config = dict(
    num_hidden_layers=17,
    hidden_size=128,
    n_experts=256,
    experts_per_token=6,
    d_expert=32,
    d_shared_expert=64,
    hidden_act='reglu',
    moe_layers=[1, 3, 5, 7, 9, 11, 13, 15],
    router_score='sigmoid',
    normalize_top_k=True,
    routed_scale=1.0,
    balance_loss=0.00294,
    balance_bias=True,
    init_std_router=0.00837,
    lr_router=0.00198,
    vocab_size=1032,
    norm='layernorm',
    norm_eps=1e-06,
    tie_word_embeddings='early',
    optimizer='soap_variant',
    learning_rate=0.00682,
    beta1=0.95,
    beta2=0.99,
    batch_tokens=[65536, 131072, 262144],
    max_seq_len=2048,
    train_tokens=457500000,
    max_steps=3461,
    dataset='wikipedia_en',
)
Below are experts of layer 9 (counted from 0) of a mixture-of-experts language model. Rows are named router (the router's row for the expert), gate (a neuron's input weights, with its number), up (a neuron's input weights, with its number) and show model dimensions 0-127. Each number is 128 + 24 x the weight over its row's rms, rounded and kept within 0 to 255. Numbers have three digits each.
After each expert's rows: "comes after" lists some tokens at least twice as common just before its tokens as in all text. This comes from a sample of Wikipedia text that the model never trained on. Tokens count by the router's weight.

# expert 209
router:135169134132134124147091127120117145102137154124139099167146127137111145159139123147094119148107085128102105141081129155122083101123121128122115147118135099096118133140115153122174147178092132137144130172157111130146159081131135087140111136114135171111134148103141124121089121126122139102171135132108090081100149156116145149070123088165195094136168147125131125083105115121153143123151
gate0:121109188132111102126136081115142138148118116126101128109141135151118120173169104145111116117094103148108125126098180075103143112100155112073124120103140105116124150120154107123120145164124137116126121149101153110113141171172148097110096125166186132121130100085123091148140094107083165129114129127124131144121172121147099119102150130132158118119168167151172098147131155153114151123123
up0:112107167138113109124157096103137161170116089115108123115137128160150093179163112131159117128127136133115121122106192069135134123112123129086137122103145135109138120141181125147112156138150128140117131128130152131122120173177172110081109110172154130128134120075119121148118100109111176136111130077126122132134157123150111113099138132115155147105187142143159104168118124159096151115124
comes after: "20", "19", " ", "9", "18", "8"

# expert 135
router:137161146152079105104145150143130169141113142116095138119135115153120188133154128129131134137130109104101113145096140141145088132141147122096155096095133128112133133139150112058112192161126150143138155156131102084146152112145132103169097130112104163116111171125112152139112120090095134159137124130108137100137136139129136131086091102146166100125190120081091141109126127124131166110121
gate0:125156166100094126104168140108132165070115153087080139150129138132167114136172070123162132108131126127133117143151128164131189099109129143082137172148114105154117157147162147116128167141117109146113095134161144104166137122111157085152120110091106108139146131121142121133110090140142107133113148144130076117123145165141116159127102091130146112118136113099132163128115144100122168138131
up0:091137140146189126130116120129142110186129122130083151084156145187135125169140135111121106114119104130129124122115155158132164123138093177132139097114121153090145072099120157150162136109134142114141153102124130116108121156117102123112161121126123153116125110155132133130121172127062101121116156132092088138091146081184147103113132149129122115113148108113142071154101126120139112129126
comes after: " P", " V", " p", " v", " the", " in"

# expert 166
router:145153151147132112148101144106127152084164124143127064120172093114106150135115137149106092128107112102126128122115133165146106140133110131102175117078176125116120130108110165124142193138147128102128117163135097137119133123170117103135112141122134155132169137130153115127116131082096106115142126173145089093120174118065164118109118144155178117125122120120095098094150130115110150133117
gate0:172149151135125129099148137108120131106131110101128116177161127127134117135147134125144097087068153105108107147136140146183108117154130149087126122118115170132111148148147147154131133146134114101104229101124099127172132136146128167118131160112098123116124142131118113148091148114123112137156127109121108131121083134121131119155118088124110167093090104094165149136089158098147157103140
up0:181127148141117130104139136147137124127113120119164110127198117121105100144132126140130124102082162115124095161130146176127109134166114135082139117132121137116111131124125157189129149126131124122090183115127069141129108118147135147128131128082068128091111129098127139136125154130091100143165108088106141150135096142098140128116128120144066144130110133118178165124086156121120161137153
comes after: " ", "19", " (", "–", "18", "-"

# expert 182
router:129188140142081081102128160103139140091146141113119089126124119139154129112118116152116121120139139128117107117103114124159123124134163130115120132131150140082120115101139184122160171148130166126130149146116100129095132107125110090162084155114169203129117144122178126093126090096088082107191112126131111099123143119091170127103108160119132119128151122122101127117117124139138153120139
gate3:131190154097142091138131137118164101133122091114117125112133123102100137168130154103126117167137104090171080136151160141116117114136129151158129143100096105118125128124125146150133112132114143149139115162143117103125158145194096137107104135119126137107087117103134097136116083169110138148146135139099140153156114166073125135131103129119118167150063136143142157105095177116162112104111
up3:093188141117121081179144124123105096164107148093107141111135156119122115187131149138108144125132155134101088110156090112135108131115136159140115132143119147119135122091143118100151146116152129178100141172151115096101122149121134141162156096170105133159111135113138121099161091126173147113100122117087142164111120126122093111168159136123167168157137104120158137130114116120129125094091
comes after: "|", " |", ",", " in", ":", " the"

# expert 40
router:143175138133067072122132158137104139106148110163078088120150113148122173082154131134115110145149118121096136108114170166118125102157122097090136144113174122114170106140127144111115172131100119133134113125160097118160138151155142126144087112112136150108124129108133151092148107122097148115153107149148109112128154131105126138078110118150128114125195149110102142117127113091135167098123
gate3:129167110154073105129155157106108131128124136123100151081115124110107158073126158129118100088129081096137162119116128102161093117133147138146085176109106107136127104125127094149136121116123166153107155125148139155134178149156119137110178104144132141116149158093091145125129124107113140098130142148110152125154117159131160096093109126189122091140147104146125133134162113098159111096115
up3:133075118123131175122147077119146150125100150094134086150121134127130147176098101087167147131147130115123095136121134148128147139127133108131150139129132188106132126106105188113126134137123116094117063124100133116100108062105094147128112144121136141138122125164179112137139119136136103164110146144124110141112144113135106170148164125113164152139083145122120122144106147125162180165145
comes after: "ed", "s", ".", " at", "ated", "ing"

# expert 212
router:114172125165087103146108154104147150117155161151127150113115115168102157118166118155079152143120128118089118116115113170144087135199143119098137121105146120096112119145166148106153140112096166095132151137153116145123124130170131093144131122094141139099131106107177115124119102125088134128147137115157108117126134134066129130086101139130120120090162104108121130090132147117138176096143
gate0:136124177187114142111146120129107124081107160124134108099113080140121145128149111137138117118120138101124142132134150143099094127151120118140121102140146112108163128149160183107168165127125151123137158132137122137094164140144122106145146118091096126132137103155141131134117122142098120129154122092126082110153147096042118131092137146116111144096189146154086093131121144179098142152149
up0:149140139191092140117138120166118113114111167155095101121108104155136152159128103172132147107120162109116128137137140128123104138163115163119126124127143077143137158110128181129155140078111128106109167103106133140107129160136117115137143128127127151095155115134167091099075109119086135111130104130189085109105113136078145147078136122099146160134162157142157137156121148157134140120132
comes after: "-", " the", "\n", " con", " an", " and"

# expert 62
router:136177157109080079110152116144164138110136121102123081179156132126136117140155167149137141138130114116125128122099118174098104138124139130120116095125121103118144115133101141089167157167096191099124160140106074123107157129122145101152097115098127140140103135090151143140131087097138092121146114158159088115094153148138148141114119142187130094108163108134115131128128127093130124118133
gate0:140139136099093107104112120127112130109176125176145120155128131097091115143147125141136135114138120129116125118087079161065117148163142167097106082123139085139126123110106154125145149132125114121146170193135079122128119117121125096179127145076134131153107116093119157073168130120119117084145149136139121146134108162119136156120127150128151115135135083125117151117159147155157107126166
up0:106125139109139125136117136111144106130114075110124132117164135137159140107101131156120122126089129146131125109215132105116133084129109111117132128142110143119123136146119119135088111076115096118124093096142149141119097131155148145082091155198113120113154128193153118166135142121147139200104118105080133098139134131112129140115121093137119124138148179167129154146112128119100152124103
comes after: ".\n\n", "\n\n", " |\n\n", "==", ")\n\n", "in"

# expert 158
router:136150139111119084096123144119121141123148184108154099142137095146112208111080140133103120121155137124137070148115127146128132121141127148120158116147127129112132128082126158126151120162122136091144132176146097125145133135123127113145160150137122135105126121093142159127110096100124092141156098156101137102130112117076184091112053099148145112111131145139093122136125148103112159113164
gate0:143153128109129100133106169102057138127103142091149115097139119114106154127121146134154100112125072170174090134130128078124127158119128119134138084153106111137126093139139119148104119135100110102163151097146107151135108131148125120143142139087088132151163133117125142166134132121123092091152107193136122144118086175132135104134109159159164113118116182145141136134102154153124126141159
up0:085154154098067151142112145112147155138126126124154176131134091100135130143074160114141117091130156092079141160141123123097179128135154109127085111092117130130124127119123154137130132159171178132070140124120134122116117122119153162126112161139152125109083093171149118105120139148091135118128117119140164139131137126117176138096089109106158104104130150151123127128158122149130179112137
comes after: ",", "s", "es", "\"", "ing", "ation"

# expert 20
router:149174149131107092107119146106129155076163120092090110125148146144116143124127117145088117119152117151129097128117099135155127117130158108140120142129145138108113105128125178120185185118117156132146146152111086109123137102134104075165102130095156173109111133133195140093126107102076109104161134152137099120111140115086143124088117160145119121131147134161101132085109130146138150122141
gate3:086157122133151120148115053140166146112126135122160110143094146179127145123135117119096077140108077111114115124084106140161124151144130106150126113144210150121149111125099145141122137162130108122091143128143116112094137133118146125134147154085158153146105102115073088101111142115110133093152131166147125103158151141141142148119145163116147093137131149158121099128161122126159116110148
up3:104133136181174109138112086115169095117138134142162124211087149164136125110154128094106087128138103108114126135128143136167141123114122136138138070149152104126134130143131163145115170116118129092114111090149124102105106134136131103159165128083137101125119107133117104135121120119101120109115111162144094160184154134094105094093146142118150162114124163126108125144087122126156128098131
comes after: "|", ",", " |", " in", ":", " the"

# expert 224
router:131149154124124087099144103136112153108133154132156100119157072142130154109112142137058115134171116143129075126117112119147096119166131135106126132136115138092136133115129158097149153134124142114148107199135134101159141144142117095142165122129122120129126122083154135139125113094089115152157093173097120102124140117094157120101114134171130120109130108132100105128139188086121168086151
gate0:107165095145152130119112127128104159129142133122087115125147135114116129136105139115108162152138102143128143090099142121135106142076143136106136138095125078129119106126143140132111042089113125161148104161139142082089143117096116107121141053178128132122117128142181114128132162144141127131136133161122140127141164118153152134122127136134150104151116138140183113128180178115089124107157
up0:126156136161147142139107096117115120100162120104125119109082135145102155099146115128090116136144107073156075096129135145115100078104101114111156164164146140134120133137149139144152112137132092138111106111132147120104115129138143131119130094126143116138124101137151139174124096148149144118139153210120114134141158120101211127089110096106093130156150128161151155137107129148131110090159
comes after: ",", "s", "es", "a", " and", "er"

# expert 118
router:148169148130092079107124127112122172096167129127113103133142158158129136109119119140121123096132133145124114133124123141142114119138139123134129120164150124102122101104158163114175180143098170139150134151134092113122133094124101061152102141104139174099106125091167125108142102118068081110173126119147110119103136131105141131085126169131116113127164145163099115110133160151110174106127
gate0:097145114138123121121143135111091145151125124120098134104155125126141127148146073150123121121159148113123089132071113116100126107110064118102105117125130153148124105103166141152092149169169120141113125113079130158140137119119170138163118166139155198130126114115131123072140128175097149158140120135093138058123138156118122125097142177163127131113146133137098129118139122121124136116169
up0:098132150130104133129129148130150138119176071143137105147100117154102121156112115094076097122141100086175140139131162156139140109156145118088126123126142146103118129126143139121117161079136139112105135101121122175121152134125125176148165146112127071129156148132125110152115125157120135109154143177140102097187124134103137122157101090109136107118085102160151109088153145114171133163114
comes after: " |", ",", " in", ":", " the", ";"

# expert 6
router:123153171103091122107092168135135153133174145134102097105159122114151118130129135169104108102167102135102102102113114189153102104194147125113125148140153121141148144129148117107108143155113159135190105158172101148127125120133092110167109153123137159120149135124134055147116086117113082119120133130141123107116121139115158088093103124112149112124157114127107130120137143120122143107151
gate0:093151182147099128102141125100133140138186115134149089109111135103134127159131151108093161131153168159098133117122095140168084140157146161124135128174151098169141124142158113119137156147156169143128136131058110105146141152148137143124121169111148145136140105119126079135135096081114126091101104122116102130113087109127110091133122109121133143102133165129142130092136148137116106090160
up0:128133115097128155136113141114163145119122126132122113157088114161123125112140113134106141126158152173126165056102123144098126123123167113096130143114190113158129155134097117151145127141145152096129111142150138107154115117123108086116147131151117195126131113116167171097123110158122125135103117111130122143081091141149132145128129098100110106138120187172155126107174098133137079080121
comes after: " r", " p", " v", " m", " tr", " R"

# expert 39
router:125150188130071118101131142151154127113138179142147117148161119130136129100169135140117113135145072130115134162125102144117125116126123097110157124102148095128107151110165131057106139182077110152178122112130122142131124102139117118146110117123143130096165127128139113135143115128094109132125148115133142074091145150089150127112090133132173113108171138153102140085119135116124137100175
gate1:146134103097113098119152120101134162123139143172104092132138164124124147135124154165124139088198086105106133114120085129132131147065074144148130121118153114123122122096128126085136092162133121149152119113130095143110151080172115113151096110111119150116121123133126122126160144158134104118120136124120127136118141105120199081157109170135136145157145163093144154115157137152165145131122
up1:115126100141158181098108117100129129142144168057100158123108128117134118129146120130123114173118153144167143124138151161118101114128127137139114176140117098133132116136151134192123140108180127116099139140106156065160110115119119113088135081128153137159137119123117098112133090113119104137165145138113137109127118127157063124169151091153132096124128138133109146126144148112091163174129
comes after: " M", " R", " H", " m", " V", "M"

# expert 53
router:107170125143110114120113133094136161101148135116134099152174099138137142124123137154122108150118119102104111126114151129112120124137111122070177124137161111119167150105156153124137153165159134121120133144143098101101128096162131099135086145133146159087099123124143105136139129087118127098148111135111099087118140098104165099096108141166181116124194140153102124113136099140115184142184
gate0:116113142127102139069116139113123173110107128169065089149154142124142140164125132130129149111092113116125176083105133125102136114090107120091134120144115127125149140109093108149135161167132117129127159132128136154116117136178161124106157146165171105099104095118132052115160156160120098138149130127133125114083121135144124137090177129144127129145105115166096085118128147136142131127155
up0:113137134116082144106093130101119132098098122153095102150169103133142141155122119114125113102090104106114160075115147138094130104103127120141121140138105109132155113088102102148123146127142128127134165118128131131103146148164096129133150168167208129099095116149108077155144130144130083129141126116150143087094129141124128127090141118142126135184142127152087094106114145167148137120185
comes after: " ", "19", "5", " (", "4", "6"

# expert 188
router:143155181147074078128134164123109167107136116142112106119147116147110159082156137139104143137150123128122112134080154154136103114135118119083133124134140132143164124104167119104114141165142124139129113149174102119128145148143136101153090141143124132100118143090173151110132142119118124090142105114144107101124152128087125161072094148170132122131203153114113118089127091092126138110141
gate3:118148154107099088160130152167091109091129131073129106125142109100094117097117151159134135118134149099172112135118167149109104116110100137163121064131139131130131128124151154120117110148104103122146134129119110123165127119087150121133149089127167108140146148150145138131083147189121126090161116086142159107146135145133112092144080134138151149148163116127123133122085151063135160141127
up3:153055142119120147100137096116157178140127123129118123110114140121126159096128135139132152128147112146114146076101105169087131099136162089130141167134136122101138111133095125155144120101142118108119130169149081120124150112154156153133121105120116157122125109122134150143131117102150112169129150195152147158180151116158125119084147144139114146124110118119165143135160132158102103076074
comes after: "ed", ".", "s", ".\n\n", "ing", " in"